config.toml
n_head = 5
vocab_size = 9647
lr = 0.0016
schedule = "wsd"
decay_fraction = 0.683
final_lr_fraction = 0.0
Below are experts of layer 6 (counted from 0) of a mixture-of-experts language model. Rows are named router (the router's row for the expert), gate (a neuron's input weights, with its number), up (a neuron's input weights, with its number), down (a neuron's output weights, with its number) and show model dimensions 0-159. Each number is 500 + 25 x the weight over its row's rms, rounded and kept within 0 to 999. Numbers have three digits each.
Before each expert's rows: "comes before" lists some tokens at least twice as common just after its tokens as in all text. This comes from a sample of Wikipedia text that the model never trained on. Tokens count by the router's weight.

# expert 8
comes before: "0", "5", "3", "6", "7", "4"
router:458561540495482518503496511451498497503507485493503509457493487531558510537510453517492508483525543482485478474501480533498519490494513528519521487548571477484464548539468495470492500541487549528478532513485509467504550459492461547540519528490494514497528485480478494482489466464513492517498497475499498511518498552491511497513514506500528465518505473488476527516477494484521453465527476505468453494511511523533497534472518509489480506497488498465492512548519537503505465505487487
gate0:460485475526570484512547546512486513485507494497509504504524496490468492513496557490529504548495501497487508451466473503470507481502519499519483490479531489480491547511502521500498479480512492486471468527469455501545497465500502499545483487494500520507524487474497512538471486496508551509481489525497470512552508534559487458526483543465472501478546465499533528506469503440498493505462483520480526507490483506488508490496560490491513503483520493564483487538478512519449519490524480
up0:502524505475528488517488535483517578505488498492488502497502463464514472504482530455496473516507529487500567482448448526464518505500513521499517462505524516517505502522482490519522499480523507499503471516538492511501449507485492513510468509505519488507451495479514491532476475505494526465469503512510456490531520522504525493509470521480466481463523525474522532525462506453495426494504477528472517500509554518488490467518549473500533496461535493526501507533446507513517532525533479
down0:514488562492533507452477498496519455472515511542433498489504459509494519501540509501492511497525499497458535494455503465501523511512500498493452488511539525536428516507502470526495500500508548509508493524460476511496506489519506473534497508543510500500465485501515525508514455452511501451543505536472485487494495494488478452486474428483497490497485511456467490465527524478474516493511460486485523540498476533480480480501512484532504474495503531540467467498518487504506510508520467

# expert 31
comes before: "1", "2", ".", " | ", "3", ","
router:533544501487537523460462466505492471504492465511477521525511510496516499479483476493506487507508518548529507492521488511517565500464502491511514488506479506452515533523481538510539531494514521490504480502523512522467512467506521537540528501494481521481491524525483533492465497426510535483458503503529477462544557534497476496522508485467506494476453501525499490501484479515489523516506492495499545501512533494470563474493521487532461533477513509496484504462530519481553522472441504
gate0:492539531450510479498541505491497521546511464501503471493539537488493535531490509487516501482511496500488468492490488481524521460476523508482510467498499490493503497481497511510495501535496498506435516477475504500500468480453581470527487508534461487494474560470491502492464523512509481481507514472507548488510470546537525525453496489473446532505501470473532525562489490513491452502526520522509501480506537496502532474560499500467555471504508492508517488517525484488503516509530480
up0:525474524537493524525447503475477515508484528493503510505495472483487481468513525506504522520516507476486528466510508474433490521531459499514509539486496502492526510471491478505485529463509500477543482497490520502500521532551453518471489449465561504487524465520538477484505478482479499529502499487500467510517487443502473457523515480502531446506496535531493488454551505499546516506482469465470540512494485541493466483472505531519496521488484522516498506494483561487542502460501495
down0:487527504440497469484554522462487516499485542498571501509536486516510494488515499535488463535497527528527495524508516531520543507517514469503465475501500508492463452510480543502545527512482488479534506476494433514518479496505503468518500484471494466505516516479541508478533462484476491457508497474507481515482492528541505456482497510496534493486489540505482471494493516495513450488498580496506496493528512481465516535502456531508511466505511489475505506493484558506495542512531496

# expert 52
comes before: "–", ")", ".", " |", "),", " | "
router:472460467500482484499480489517526493549498513509510507492548509558517471498485565451523464480516477510507496537499491485521508467482476483441523484497492486480502533503507460537513530528464455515521488504510478483525470504457481540491551467499494509502456527500466523511540472524488483485486524488458488483479414480523495496499488524516535519513506462526508486501468537502506531502488479480496504500456516488514487506548471485532497490516523542520518455472536499517486483499510505
gate0:515546526542539520475478471515474502496455461465529467478503480511490453532487498473507524518532484495480494511473506512451482483458529506483462503494498511480471455488479532532502500532568546462497500500494509485498491517473516519505528471519469483506507519502487464495490483520523494495508524507485548431454466503468500527540537502484473481508468520499496498557509482455495530491495463482529507493488501515514465559489507462473494451510491508517509493531475519492504464498491464
up0:533527510513532501498537506456522496518502474505511504481511453513516492485522464477503554501513477458499448492524527530493481498448482483489508503486495500460491543517502557510459466484559524469532494452571533478460458505503506492501497482511487486471470476507550515499461524496518524502517500503475522477527482481525490512491515523514499490527481525484490527515493501484513520498483475454525512504531455569497506539485513490524477468502476541499511498473511488514482438499530478
down0:490463515488497482510492447541454522496493480509476489515527475501484473495475529497496478532523489531476520506530471454489493474499501515472522449516471552540475475512516455531489555505483466515477478462474474495484500480477466462522493517478507460553486525505440487494535483525477516473481486528513499531509559508488488482522490463501480511483466510452474510504534538549531491478499515545477517461486505490512520464518540504513514484508493469495487523483481494514516513505449516

# expert 59
comes before: ".", " to", " and", " in", ",", " of the"
router:499554491481512463460523500517460509501451491489481476498534488510505461516463463534462484497492527540462511469492527497528453501482490489518468547496492533528494503482525481542503504514502496488508513548442506534507451501485510489478522502560460493541454514481495532493542483493482495532484483463471481484474492481521526465551496522470508499463526484492495501485483516469528509479549535515494472475502463466501539506518477526458529525511511503519471479491521515489537499490496519
gate0:519510516536520486474517504500489498487473477474494490475503508540545507483478526485508494545496474481499575475516484488512513488471517518500525492455491509492479514514518542469465515534550493485515523488536503459492490503473461455490456502552498523509506499518509543483524486520518516546501517491461466523526474504476510506502583469511506493496471500463477547506474496498508496490497488505431457535508489474474495501521504535529487439483504535551499493474500495486477481500465525
up0:519476486534557489512506475495517488492524484491485482503510515516503516516504499504485455504474522484491515496527466486484510464457507536539504477492488523494473502443518509478472469526517497512515507515545494476483498508457461545477517531507461529550488490489463534459451482497427505539482505495507494496480491517470513530490566464474475505479482493461487544521500486504518486490510475496478474497570469513499490508512503542447514472483504477486440496531493467510484470479481524
down0:490455466499527478533494503483446442455498505505500513535528515551509476465500517505491528495483543540487472488519511515469481517504493466524473462468477515465514454499494522515491447473495486492512514526520524546499510455505472509491449493559504468502499531490478521504526519530484512488466490465474494481489540528459494502500503524529519516522488463446483544477472497540478478502522478510462525466547495530493487472492479505485541511493505453501487476484507473506491522468494510

# expert 10
comes before: "1", "2", "0", "3", "6", "4"
router:483475529499558506509503501445484509506498466524500460508505498484541495515510509517522511463475461512511483530509511530493494478499521521530527513517484471469477496535490519485534538516458532443490507469536500556508523510506494534517529457476536548516466511520518516463505530445526489531490493517479513538495512511464497521532474490470546477490486464516498529507511481485517519500508507524454492525506503493526472515470522440522495535484480551493503453529528461540526511511489490
gate0:460498483477508511519500493499460474546514453503513520485480530537536557549527475502498521486494502492525523480446524498469474450460499517487539490474493494494511504548536531477442464523533496482486534511494497484495495531510562507497538501503502520500502517463471539499465534525470482500490500508555478474477469490491518525500498500486479486520502516478516502488487447496498556530474493449478488501506457514454470463487474499459488510506490498481517470485478474527516472496531497
up0:547462505539474528471509502501532536453469478467523491505517488468463498458462544499480525533513502503444513509557485472488537517511509501478478508525491493467506492474460483497549552540521542507513475510509501520504511509529451504529487486507470545493524451525524458515536478525531510495525507475462493513508541495508523485553510522518530539511520484537488515528499539499516461502506509525517488497513519480543519520494555504503514470476504507493487498473488534488480510512474497
down0:531514487520535462514530504475473498512506541527476490505542500486482546492511457465519475565506508508480510466501491527539478490471461468483455507486498479534521479501539558504514473510448495528463495524464500506461516481511467516488498513491499459526488509476514473472517460463529511473482514497480497471477498506484475502530467525493406519512489506504510516482531499529502496464504530485522488497530489481526522531493508483508514502500474498459428512496505524457532495523488523

# expert 30
comes before: ".", " in", " to", " and", " in the", ","
router:531499498455463488479512506458484517482512482495475532494537495504539509528480506541504507490502441525482487496518525518479463469506496529504501560478464495525483520503497510506521520465525540506537499523479490507464482469510538474475564465500496546552454533464471494493485536484473489536491456504499456458490502511520527498508476546481523507513530495504511483498485509464558539478546511492521514490513525528517458502541469528517530471515507467503475470532492496508499499487487499
gate0:512510470496515447517480483505487496545480477520514530480530503486469475528529485488463436504440476494549500473504534483473469487520508531447499517498531542512499512531492524488476530492513508465505489533513480431456511449441470529493501501494508459484472509484479525534505507520512526538494454509506488515527484475435508476480473490531511519499528537501520527531472501526510486488484528505525468531502469507492488536485538483502509512509480488481481487488481508465527492472526513
up0:500470527548514482453477495480522495542480483512510509451513489516480489502512482502499476488434456525527497489505501490464512491513511479487492477490478529541484500559488508490484536474507491453522511527564498486499493460448458514530509466522536565485457504511496512512525547487509469530516460522505506499552460510486505486520505464512542503508502512467470534517477505498503523485486509487501511539497467482496500524510538470507540492502474517494437492531486544497508503468493525
down0:484522463504472518452473500526501513501515493461492434499506481507549479507488523513494495501530495524479516506522496533559527482489488534487483491500468419471518481472479502507518504524494517506449506502471519514477489498522507486472507492513499490515539502427516480468477463466538503471539541521497484483483544518512515531509507460507518488524462479466516503468498499448508476476511474507507520526512545500492531520517470508477492508443456546501483504552476527514484510500520525

# expert 69
comes before: "1", "2", "6", "3", "4", "5"
router:529485529529540553510507503479471451503454521504518488497532508505487510494514476477464509482511510499483526496482548534467544508535494503545534503498504489544439514513496517494548462512529520507483508504485510498523506512484486462518520504463511517491476510497525526496530476492475502513458520514517499558522510516465525527512479466484525457489452529472506545497518499488452492527549499547482516510481467548515510518477505471518462485520488519483504513471511479495543434471515492
gate0:504533518500528486464500466529475503492505470482450534466514487525478487529533487545471530520485487502519555526475471508526443476469478530486470520467497493512478509493520521516486469496476460494503518527453487495484500511496514501488490463503543496474478507539514502509470458525492511470478499534480516501500498468501461503501514525515508453498510490540497494487492495479451452480531498501549496502518472426500541514479518488474516469481557503508526495548462537528542514494524472
up0:487460496460512522500521530513478520475527481463522534501496526498521520511506481466526521473508506507481457512515535512528572468487499484513528521506459460498458518520492535486484468494474465483485454492513506511519527503524502491502479494516450533471483513481523530493529480512500483498567476480519498512457562477480494526498517486495466498504528496497501476484467518532494530516502521509517537462488525547438507526497520498490510583527502484477514491493508517472446512509514463
down0:440477512475484483462506540508486490527461514521446512445541496547513516503498527542512488516489468482510509525453474452431502451521491520504481447527496531536502491526543490534500486482493494478496548489535502489545501517441497531526480465490492549476463509478489507476506474489505533467474514523498465509531483463484474478485516476458516466497515494473546483515508499517513512508512506528535478511507503501515514520491478526540498507516502544518506495512533495498505498513494513

# expert 19
comes before: " of", " of the", ".", " and", ",", " in"
router:504506499506469496469521478470479494522494538459521518516497481507488492486461486522534498516500488518477500513501503521498512504489520516534508527478464503536527450453530434506482526508494540516465481499487460523473507468490523521477506505494525519507475549497530477516502466453501472506537486513506452511489542511539487536509444543508452511469545527522513497467536503491464549491497490512529531535507478513490508496534436533511460468545468512521515499505468509501513504485461483
gate0:495476492466478457483482481469494529501531488488494491524496526497485499516541524495511506513498509477519517499540526496516507517500493468521494494488455486527476485513523508508491486526482469478447498539513500504499519424462477529488493534480523524505500447512434509529506506478507507518490509520529488485465485525505471550531521461528496492497465554500490527486472496472468514509545531512507462466470479493441486478490483493547478514501498469541534519591477525523519503494504515
up0:514484538507477501475493510496512516504526537499503491519479516436511461470477516526473483536514515468489515484518510501512473449518462479516507455506483474527507572483499514458511510524501509463490491517512499499484501471477445537552462553517542519495467499457472548528498528499518529538528503521529463493491496528528492517510520512513492522459467504481556525465490487518505544496536546529498519500476481489488498482534530496475497474523500499537492531463493522512504472461508499
down0:485470497484470506489499505489482512498510499536542482490472513476519532502482497513514485491476507484576481491518484501485510474503501496479500503492534528477514495535491495504462526462509485516500513517521497482485536494504457477517524530461527437528480470493496482522509534490467462524509464486488513516519464462466532521491495502549472516516451479514475486493440511521497523545497518507517453544521464461466476444425519458503493488498539495511476539489530498503526516464490531

# expert 0
comes before: "1", "2", "0", "3", "4", "6"
router:502499495575514499470479494478508467522487550487490487495459509543485531552461445463487499492508493485497479533501479510494497547529484491508517484464497515495502540538484523507483544550519532484552489518522533447540487501484509478478538470478480503475527501544477548504493470493482500460462494483506535531530510523498487527531481504502491519490464499478464525509504505562479487520490485479524501538461501490532517532484496505520515526498535505464478525467510478473504481467496498
gate0:488493500507520471453515532531461513481527531481537489492474518527540509459470479462523496518473463522479472464509516529507526452523501504530559509461521475529477508504505493530515472522457526494514553492503479492478525518459476474505523524511477515485485449503521486508494457454490539496505485485506512480456495501454490485520509465487499476482492496458498445503499551491511524460471502512523492485517479524480518501511511444471513510508513474475495514555501454510457517512518474
up0:477509470516505471478498501545505499550482505535517498524533521549454473526493496551495494458473512482564516527488459495530469516493530455483488483521450536480464489474472502466509523518532488526485502498486466531469501445486523470510512526474497501532549526516498499480484544475463482518491491524542492479508468504536487497470500530528528529530485541514482509513547477507498485486497467492458485529528521464508492486531505502531509451471515519525516495464502512511481493522481517
down0:490473495462485490496510533492489514500548502489459478462505490523519525515522503447495476526511494524495533538555494462508512488544477497485457524511542531456505495471499484489504487522486462507526525526537462555465510486447490493469503447481529487504494520461505482510480445479517514500445478489488493499482488487503522463517456480522503515491518480486496475508523516468508519487505480539534493500537515473521550448517526494477524498527508472516514534522456548509461478477515502

# expert 17
comes before: ".", " | ", "′", ")", "°", "°N "
router:510501517502502502521487557505505435512532464503458495485501546501503465491478447531521528515547479530480462479507448427470536478518501461521554516480481474505509529535511496548544487476484486507507530475508539470495499512536513505495510497484486524485502481490497483540503458475527464512482489499489478526522519475499506519499530503516551488490493490484498500494500503466498532514469465484491489504552526501513515557501526461490487539536486531467502511490472514523483453510485475
gate0:479531487536480518471517479460482502488525512486497514526467520495490496493465510507473525452522481464477454448518501466519484458507501519512491489491510509487538559524522523493491518521540487460447463453479495475510501494513500454510485494483506530493516513484478517469481490450489541519495530500468533509541481434511505488508499510481527531503493506493532503519473466540507478521511490493503470469500505430461486476494487511506500486537522473571524485466509515514540465529516511
up0:490496494469528466524483533524478482495490556507498504533531508508515455512496491473538530531540494455493523517477525483519509479516534498503492493474478510534504529493521506512474469514482466534496512525469493481546524527506512473523504487488548530478525492511503545505493460533517486545516473536474465500426504486515489523468492481453509464496487493494543541478507543493479506504519496502476510506491522519496474521481493534479520448471487543474501552482475454466507474559514496
down0:552493491521483464496504459506497488521459525490532503477501445473497515505531457509524441482513511504476527509485473504525511551516526501482448480487458483517479505490511526510505470487493536516486483512514523447507546477555513522470528527466520504460479485454524489519495520525529481527512441506482507539504513530456481491532496522527473500432471509519521483502537487498495520523479460493533470517479490481511473481501473521539491510552519516511510472499502505545501505480489507

# expert 11
comes before: "The", "==", "===", "=", "In", "In "
router:483471509493477443481485507496504491477495494511541490531501452541513501518496499488512516474515515479473528470512485481497498459501560494534508474501481531468520518523528513543485483537473523526514493516532489559502486479520517505581528508506515521529460479525529499512523545481504514525533459522467529485529502492536498516553530493494493495531473535501544487504516511527494491506491539535479473479491496505493483485449527514529491516474510531475505494487548507507583489521493507
gate0:493504493478517479480461523492508487485517520533514534548489515473467508521475507499507514508539497480512518446519497497451482452506490502511510485511506495515518519518548521472508495489533466510453486431471491506497476455492465485480524508495499511500515491566507515474474483520505501489469498493505477458563422468494530485481529486497484459526531490515485503483467480509527492550462516475488490545521499476482477496475508490510518493492464497499507515536523445487534453480469540
up0:535469479488474499502503461544512542540487502495473464462501511551518520482507495526499513516481492491521533540515536526535543553501490469512468504477512531458484451518462472529474515502487522485549470537484507495532498494515501485504479511489497511491501458480492514526544541505499536512495530483487501510486551485521476500528454493505517533506453531514520512495539469494468495475521513536531542460505501552479516530511492531488517502528512458505501508461491497508504549521545472
down0:489513544455465484506533540495449474441496500538481541517479523490499496497502553502470459504538469538529548525500523503502509489522492485501465500478494532520485496493520464478542516523487520520485477510477460446493500470493546468505486484479483520512484492454489494518510539475527533447517487455517513516506495498517497503475492505486482489508517495492478471496432477483521526472505524517508488516479461510470537485461510521493543484499523494524436493471529501451475500507481508

# expert 53
comes before: "0", "1", "2", "3", "\n", "-"
router:521471492529493508506472538471537481480519497503476494474498556532514504489528458519505501513491562485498471474468486490514496464497495510524539487482506505481513464517488558495518478489534552490510534511518539486488477468517512508498480442510504457527505475488503503488463511525480448503492491533504491487561519466528460550543477507519543480508486500479465483465511517484519520508519512465508472519521521522516478567453518457487506518531495526497521484475500478506469492520485460
gate0:472498504470454531446503552513514481470515510478480527469485514466484479472496509507504514529492503541454460458459561493524548494521528468512498504513463525540503490528530510487518536462533516531464528535562515516457488513484502526485481560477489521463521537489468508507493501530486474514492487456468460502466532525509515478476492504506501469514497512505498507507493535468479505472505536495456494504467472523490509537467472466482483492501471517484497496482503485497476521491537500
up0:482521484491478515479455543504516467487525535512494492490479536500479486499469517522520513509498502545474502497480502493508543499528522482502487501483442510563518482504537503478510544440538482514500522477555535517488513519489489520445505524471516512470590502480462532490506513517461475503485443462483474474501545512519491511500510518476488504496520502492506501509509504472489528462474530499453484501499470552521483546471497503482469481506521507471494463504518475498462509471529503
down0:462482505521533503500521543434447507495531487520494456500475531502456537512444506449499477500465490470509510492537474498538464524507471523509487527483527504484482466534491478487447539503492469471449479466455495501501495535486488525484482514501496539470507473556469524498490524479498549485505461509485528497501479478478506470495489513513491465548470538520493484439503492530523507512509464491493510489459489500478525525501495509511484491511469453513497494493497510504478510545495477

# expert 84
comes before: " | ", " |", "% | ", "% |", "; ", " ("
router:535482480524512491503488526481492473544494478513425500493524516509515465538460509541529498535546458533486477470487491508508512512496459508492545485525502499493510474481491494514504483524518518527515477499531545484510484511486492542507521455484440527470487503492501485492504533513533523503484509501462493453514490505520484494537506505485492540490523482511522522511443460468544501464498467494529460500493510529515510527530472462477494500559487502461522503514521489546484432473478530
gate0:500484523511510526487476511477505493514479522477517499515510470479475461495494476526526497558555485496482491453499527506477479507545462512482504476530532506467446529553516535508506518523549507552493524447509552481509559531473484514480483437498504500508515480477535491520495497529490494514530527472511480535506502454467508508504516506475539486502451505474497501498491524511530492492532488505538505491494531501482534529437514509472496468505480481465449502501516475495478527483473485
up0:490493527502562505495481528516499497492478496487514516514457491500499474491513458518526502551521481493445537471535496495549460503523499493476499495530530531513501523519534520492471542543492503497495497506485491475482525541474499518500472483479484475513501434484542514487504481538548531515550538502514492506537442465460525515501521500494529456495523555457460510478467543503532499541524480469552503447520505500490519518493506523517504493515502519512496496521486466496481520500489492
down0:515510509505503539502488492497474537516474497512481470534515453536512485534482482477463462532518514470504490485482520519518494470504554499524485512519428462494557452537502490522505466475500500483518517471513486507499531524459523456537501465511493529519527482472500482506486501506496495507506527522468487534491521506504509498517539523486525459483474505472550472460542495485497512510516499528485542513488515519504457458457476548506452528445503499529527477473494515487522539466516495

# expert 14
comes before: " the", " a", " his", " her", " him", " an"
router:487486444496482503526528479462553512486493503500476511492518492518504516534508478499517494489499414524522527561505537521492471511510526479466474489528538521495516501471499501455454547512483510480495494529494512565503465540483502520541501497512500501528554529537488475510509551493468472477503493487475529507473495466502504520494455501486489512520470533524509507492470483496493478479508500532489502496469490485490499502491515416548493487471504495454509501523498535484521450502480494
gate0:502497470492481510502519471483556530519504512486511499488535502497472505492517466485471502510503540499440463512493541509501517531499528498500500532482485494444523461523489482468518531527492471511502540488537507441537495518521482516468520489524513489485504536507499520508486482496549468499462500457487510544446485490499484480479486504490486494505485508465547507537445489476483503492462500456486486521485469536472525538500511454536486476426496463519452481500484505462499515487462486
up0:510509513499507516502519485484527528525509500506478506501533515488489508501479497489492519514527535459463465545544550498519496541520533454501519510467501493471494478532465497475523512556483510520507505478546527459491482517484492477509546470453549468492544480518475474513496506545502483496494515464499522521449518474489487469498478473497464528512490496500547520546483508484495538479463509452496493510475504493504495514513476451500481478494519516504423447473523536474544472501501507
down0:486496504507524454450509491498485517460446509466499460461504496518524529526485495495515504505506460519486543533469506513498532483559499490521507480501490489535483481491494494483483507489510479532531515496508513524488496473467486537491482553490506524474462502490510504486547525500483494489482482494486507501539490485514524497437497512492489469487480559471503509456498493522526467471522472454481473493514464496512460502495507517450523492460454510465528532573486470559497482474463527

# expert 90
comes before: "\n", "\n\n", ":", ": ", "==", ": S"
router:460511552492508541483516520489464452533503495509508488474489490523471478517483501488497478483540482501450535474463513489499524514527464509510521506474546480523493539473516479551483493447478479498484549472471510529515517494489489506475500499529485523500472517519472498484501475452490499498492526456533501524464509480472544544501511502462469474549507457522520492485547467491478507504476558462505545496500503478511480498524489548457473540531498521523484498529531494471489488507524484
gate0:495517505456487482498495495548492479442499489501506510475472531489505497481506474532462488511483467561539456472553517461500512522498518518513557461531528475485482522525519504513482517476518496495506531521493547521490506506516522493485479492563508484500475496507473539472502539455480467483492455488546485514508523511474496510489529455504472512487473527507512504477541511496466496515471496503496486502520508525507482482476528533506449575529489486462500499507484489469505485559507541
up0:551513497489557541483492509488547462470473501524489523480496495494519523478533487477503513499515507519521518489494526510463493498481472511529507459519526492522473478470481482488521513484487458482498524502490471527499510501504495532524473500471505487525517471503494574521486576496542481477498521500518535503504462475536498520485480531504462500460522498493501535492474519502472485480483435457488543512444511484497516508528526515470456502545520508520468494545519447496518487512473459
down0:494534524510497526475507523505475447480526504456499531488513489549487495537505506526489510456475497488479449526492470492503546507487489535476518515498468498485527476493500496543539497534514472504479439493492501511529474480497468499500518530464537514488486572502484460490528523476486543534508519551502474462531527463474504535492483540486491518485481500517550487479534503469468525463522532458468464471492462503502474522492494511503429504496492484491531483487494494503488491481517502

# expert 39
comes before: ", ", " | ", ".", " |", " | \"", " February "
router:455524494461519490484474523482501506535505489512442514528491506510486491490505470490460497500541468515499547480561505476452474523489443473499509513535500467474516525482463488511535527518510477521484490498544510501512516525471508504524535512533547504531518483487481492485521473468477501507536527536507473443503442453499553514480496509525515505486473489516503517548512501504515465483477465495496467483507517474515544492518466485525469520508504524495454532511471538526528520505465520
gate0:495491548495539538492517496517523498492486508498478467503463469463483474468460511529477481495527491512502513523460503502511538526461484521497492454518444529497517452548530509501513523445498508495494550474471475537492494482522523527509514507470524471460489507485450520513530521502479502498518489513522490508479540499524511511444487459508497511520523554460522493509479466499516532479515537467475479478469545531488482495512495480498517440491494488499494515437493516470486500447486502
up0:519514468502529498522480526531512486496533525537559523484492551506470500485502451494512522511528452489534525482493487493507509491519480498477492510483547497514457532461510516480513494507522515526506545509491514508473492495478511493501493482536524486498519487544514484555515488507504529529472517493468465521566460497471491496546490503495515495536490454481481519501501498485471452556462467514498533509471487504499486544475483517499508487502520542514513493503499551528433481570498528
down0:490475490486523497509526485539439472509481518508524504502472530526492498529521527487532501531508479514483506458486541530543501475516511488449506482469475478497494480484499524496512512474502493493525504511463481500515505542524487472528458554510520497434515464509482466514532483532492542498478529502467493477530488567544487524453496484481521535489499513482529528527472479476504488532519462522498514509471499469529517514520490505552477478457540520478518462503460479490498471452492471

# expert 71
comes before: ".", " | ", "–", "th", "°", ","
router:556483480490532494489492515473461471537493506535461449523485512535475516501457481518487530574509522519500530482491476476485522485472527509539521523499565508482534489489521519544518520539476512514491496497535510477455516500509507497513505528499503511473500505486542492488540491491528492503500537540465471469497468518483492502494505471467483505498481494499489497547468468477498510502483478500523484484500557472446520486516445486520481476481508494479503515500488495552565454488531507
gate0:534512539517506482473508537501498493492486501542551457510499474432507457509502495515493519501582492480534519474510517506479453497522532478491508531492514490516478472537522499523455519521515497535472531468490528514491479496489500501495462500481496492473523469457517455505517516518553505505513464494518514522488469501507491509483499513515516491449501486478506501520482508472548507492524420472480444510476461471493479490506512483481535503487520497479503542466460536515516477515468472
up0:476526503460479482487521529460463499498506489531477492465509469454512474508492470527466529480542481456516521479504527541486482490472510495503514531501451498517541516573520504537456533525526541505486526499477507550486485505491481505496468503496520515470489490470496505526522498494521521494490486506516516477479485528475498493502499504555512511487443501474492504477503498475556507456513457495478437506486485515474468545472503505480496491457498492502549547456491537479527499502493464
down0:479497541484436497484490480511490462512434489485468521450519477526483505482541540460476503478497541504511481529481512472519505497518525490511511494486466471491493499457502529486525466496510509505509499499463514471579495495504519473477504518464509481515503504536438512491499492495501518497525523512526456491496492482462517507474470507515508503448471510526485450444513477461495498533518559491486548456550518461498512485513491500487508531493510501513501468465500540503496497517459505

# expert 13
comes before: "–", " | ", "018", "017", "016", "014"
router:522507477517522463507489493441500483519473504460494484498483502534507483510492495496526479514492459525490490514511476497505547507487468513503529463482527499489486481503482523532503486510542501486492483482580518518452482476494508470547530476517512495486495516526504510472518544528489494510558505548482488498501499495522529524500484466502515486446500501532503509519541481491511484510449512494504504546506544465420515489525555471506466462531506533500462536498498517513467498503532559
gate0:470495541498489455521503475498512517500473524543486557471481507481531489453471484491473465470522481503505465510517505514526515538497493498469554505469472495530551497520458494513519458478483547505485521495493525503505485506509470484512503555494494481509520546512459482473445482514493485487492488447537524506489500453527489454507497523481468526469518482498520494510466486500511482551481520493499496475486488505505470476522521499514497521510503462532442512554474497484526481546539537
up0:490492511524516523515498521494496477532488501471452495505475511496498520514518478459514525497496527505508497485487508500480544507491509504522434518566515542492481508514486489503534566498504471410485485486453478471500497511487480512522479503516474525535530495456516531480515507479477535490469528567483510521511508522511467500513529504486474474463497497510489533479537539527491482469514525500523514541506517486479506524466522494468528512478521508510518478478591504491492481468468502
down0:480513485527530529487499477467498482489495490491458501503510565480469546443499510522471500524544478516500532500522480516475492473456494520519508513483531480513477520549536530498453481524458548535518454502488521470474514480522522468529480482517498487449496529503471498478474523522481524509517483459509508516520500505499484499495525517502472498510548480513507455488500514484520459515505563492459477505482517485547476494540511504518501498545472511536523517504469465497543483558516495

# expert 41
comes before: ".", "\n", ",", " |", " | ", " and"
router:510494492534493492474516531479539520505501481465460504494520499549479496499468549476484494503548482585502492552473490485509471493521513482518568492487471504517479495487506462503527521483482518507538490501471485494482492502486511504511504512460481532505500549495485475456492469452472507513555531475520490489493531489528507521524488524470474468503532511535490488518499486513538511517530486509531532490468518445528493474520452541437513486530518508498518518554520500513512491469507499
gate0:539508499490513473509529532507474519505472494478530454492462473516500510438470471518465501500531499491524492558534510499499492478482513524542541501539495510517530459539519476488472474531485521503480533514490524502509527471511501540533483525526467510510514467522496527465501494520526474433455507480496502508496473500457486505527504465532475534464472520526515541503535531509500458528530472514444490520498486509517481524484512495485489508432506523544478479502497521471502498495541497
up0:522478502504522520518499523509480520495484480505489466493493523526522511426464463512458509492536499529532464539540484495499506477464511546549521500528476508506532472544502500501462505492502541487489494489498542512497520447512511539512479505516487494519546487519492515454498497519526462428486503505508514518497495467474529484498487484530419530474522536521528547510503513482509464506549486505500479486489511499527504497519503487471470521452530521520519534487478523459519513486529478
down0:489450523491512518523515554509495486486530469503535491508497530449519490496513489466450530534452473522546478474528481529516478495454502488537477503518538502499510490484473532488490479494516487464506470514517510534508501512480505558470521536528482516508529522503511488516563461515525480493537522526516505478500512475493505524441497486475471510465499510487478518513510504519491517491522528467490496497500487543463516516525457424545495462509481459512487541495496497513479523527455498

# expert 73
comes before: "\n\n", " The", " He", " In", " In ", " It"
router:494489494488532509494482504492517531465498518534507536471504502512498481484527484418491485478490518486489528514477504470511496514491491501500521514498538458495470467483457515487456515553492452477514522493497539472535501498491505541518528507497486482491489531510492528470531477501552538522469521480492493508520483522519533537477475551522531466528505537496501511474471457566487499512561502496572513467482528476525525472470468484486496491484511534488487515475504528510525498475483538
gate0:546463473498519509479521479473546512490495472548500475507484509495530515456489516490526479483508474494462509499537491484492445495501496499502528491488477534551483467540477532507479511518528469470481512490483527517503516501526540491542453511496511510537523458472527527487507504535508464522523535491513541480500513540542522494477524487465486498538492480442547483538497521476511538457503494459518458480471480513499483504501513489499556460511511517516478493514497514478458528474525543
up0:520439486514503490474520493506536501487521479538513500520488505491511517485505505489528503513505483518493508516496509521490458481528518482506520541517480504532473484529492545488504467510533462507481484494485538493528520506505499501534466500512487483551518473464528520453474493501532460539526556504480539500499518504543519490482514503486465509544480456449517480533481507475510540440486506482522442507488488511491475453499500469519532475497490505513512506548496469500437516426539514
down0:506537530469489493506507442480525492535542472491490494473530464493475514529493496484426537482494520448449506525518483478459507505500508518464497476480509529501511558478507502527499522506463521521500519537501529494485464481523516521462527477457491445486501508524460520528518521489502526480441483487515509483551469541515486512533467469519530496539513516545510506502531481507524503497517544486454507484487514514514514494510489510479512504489473504481506551489503507492515481550459480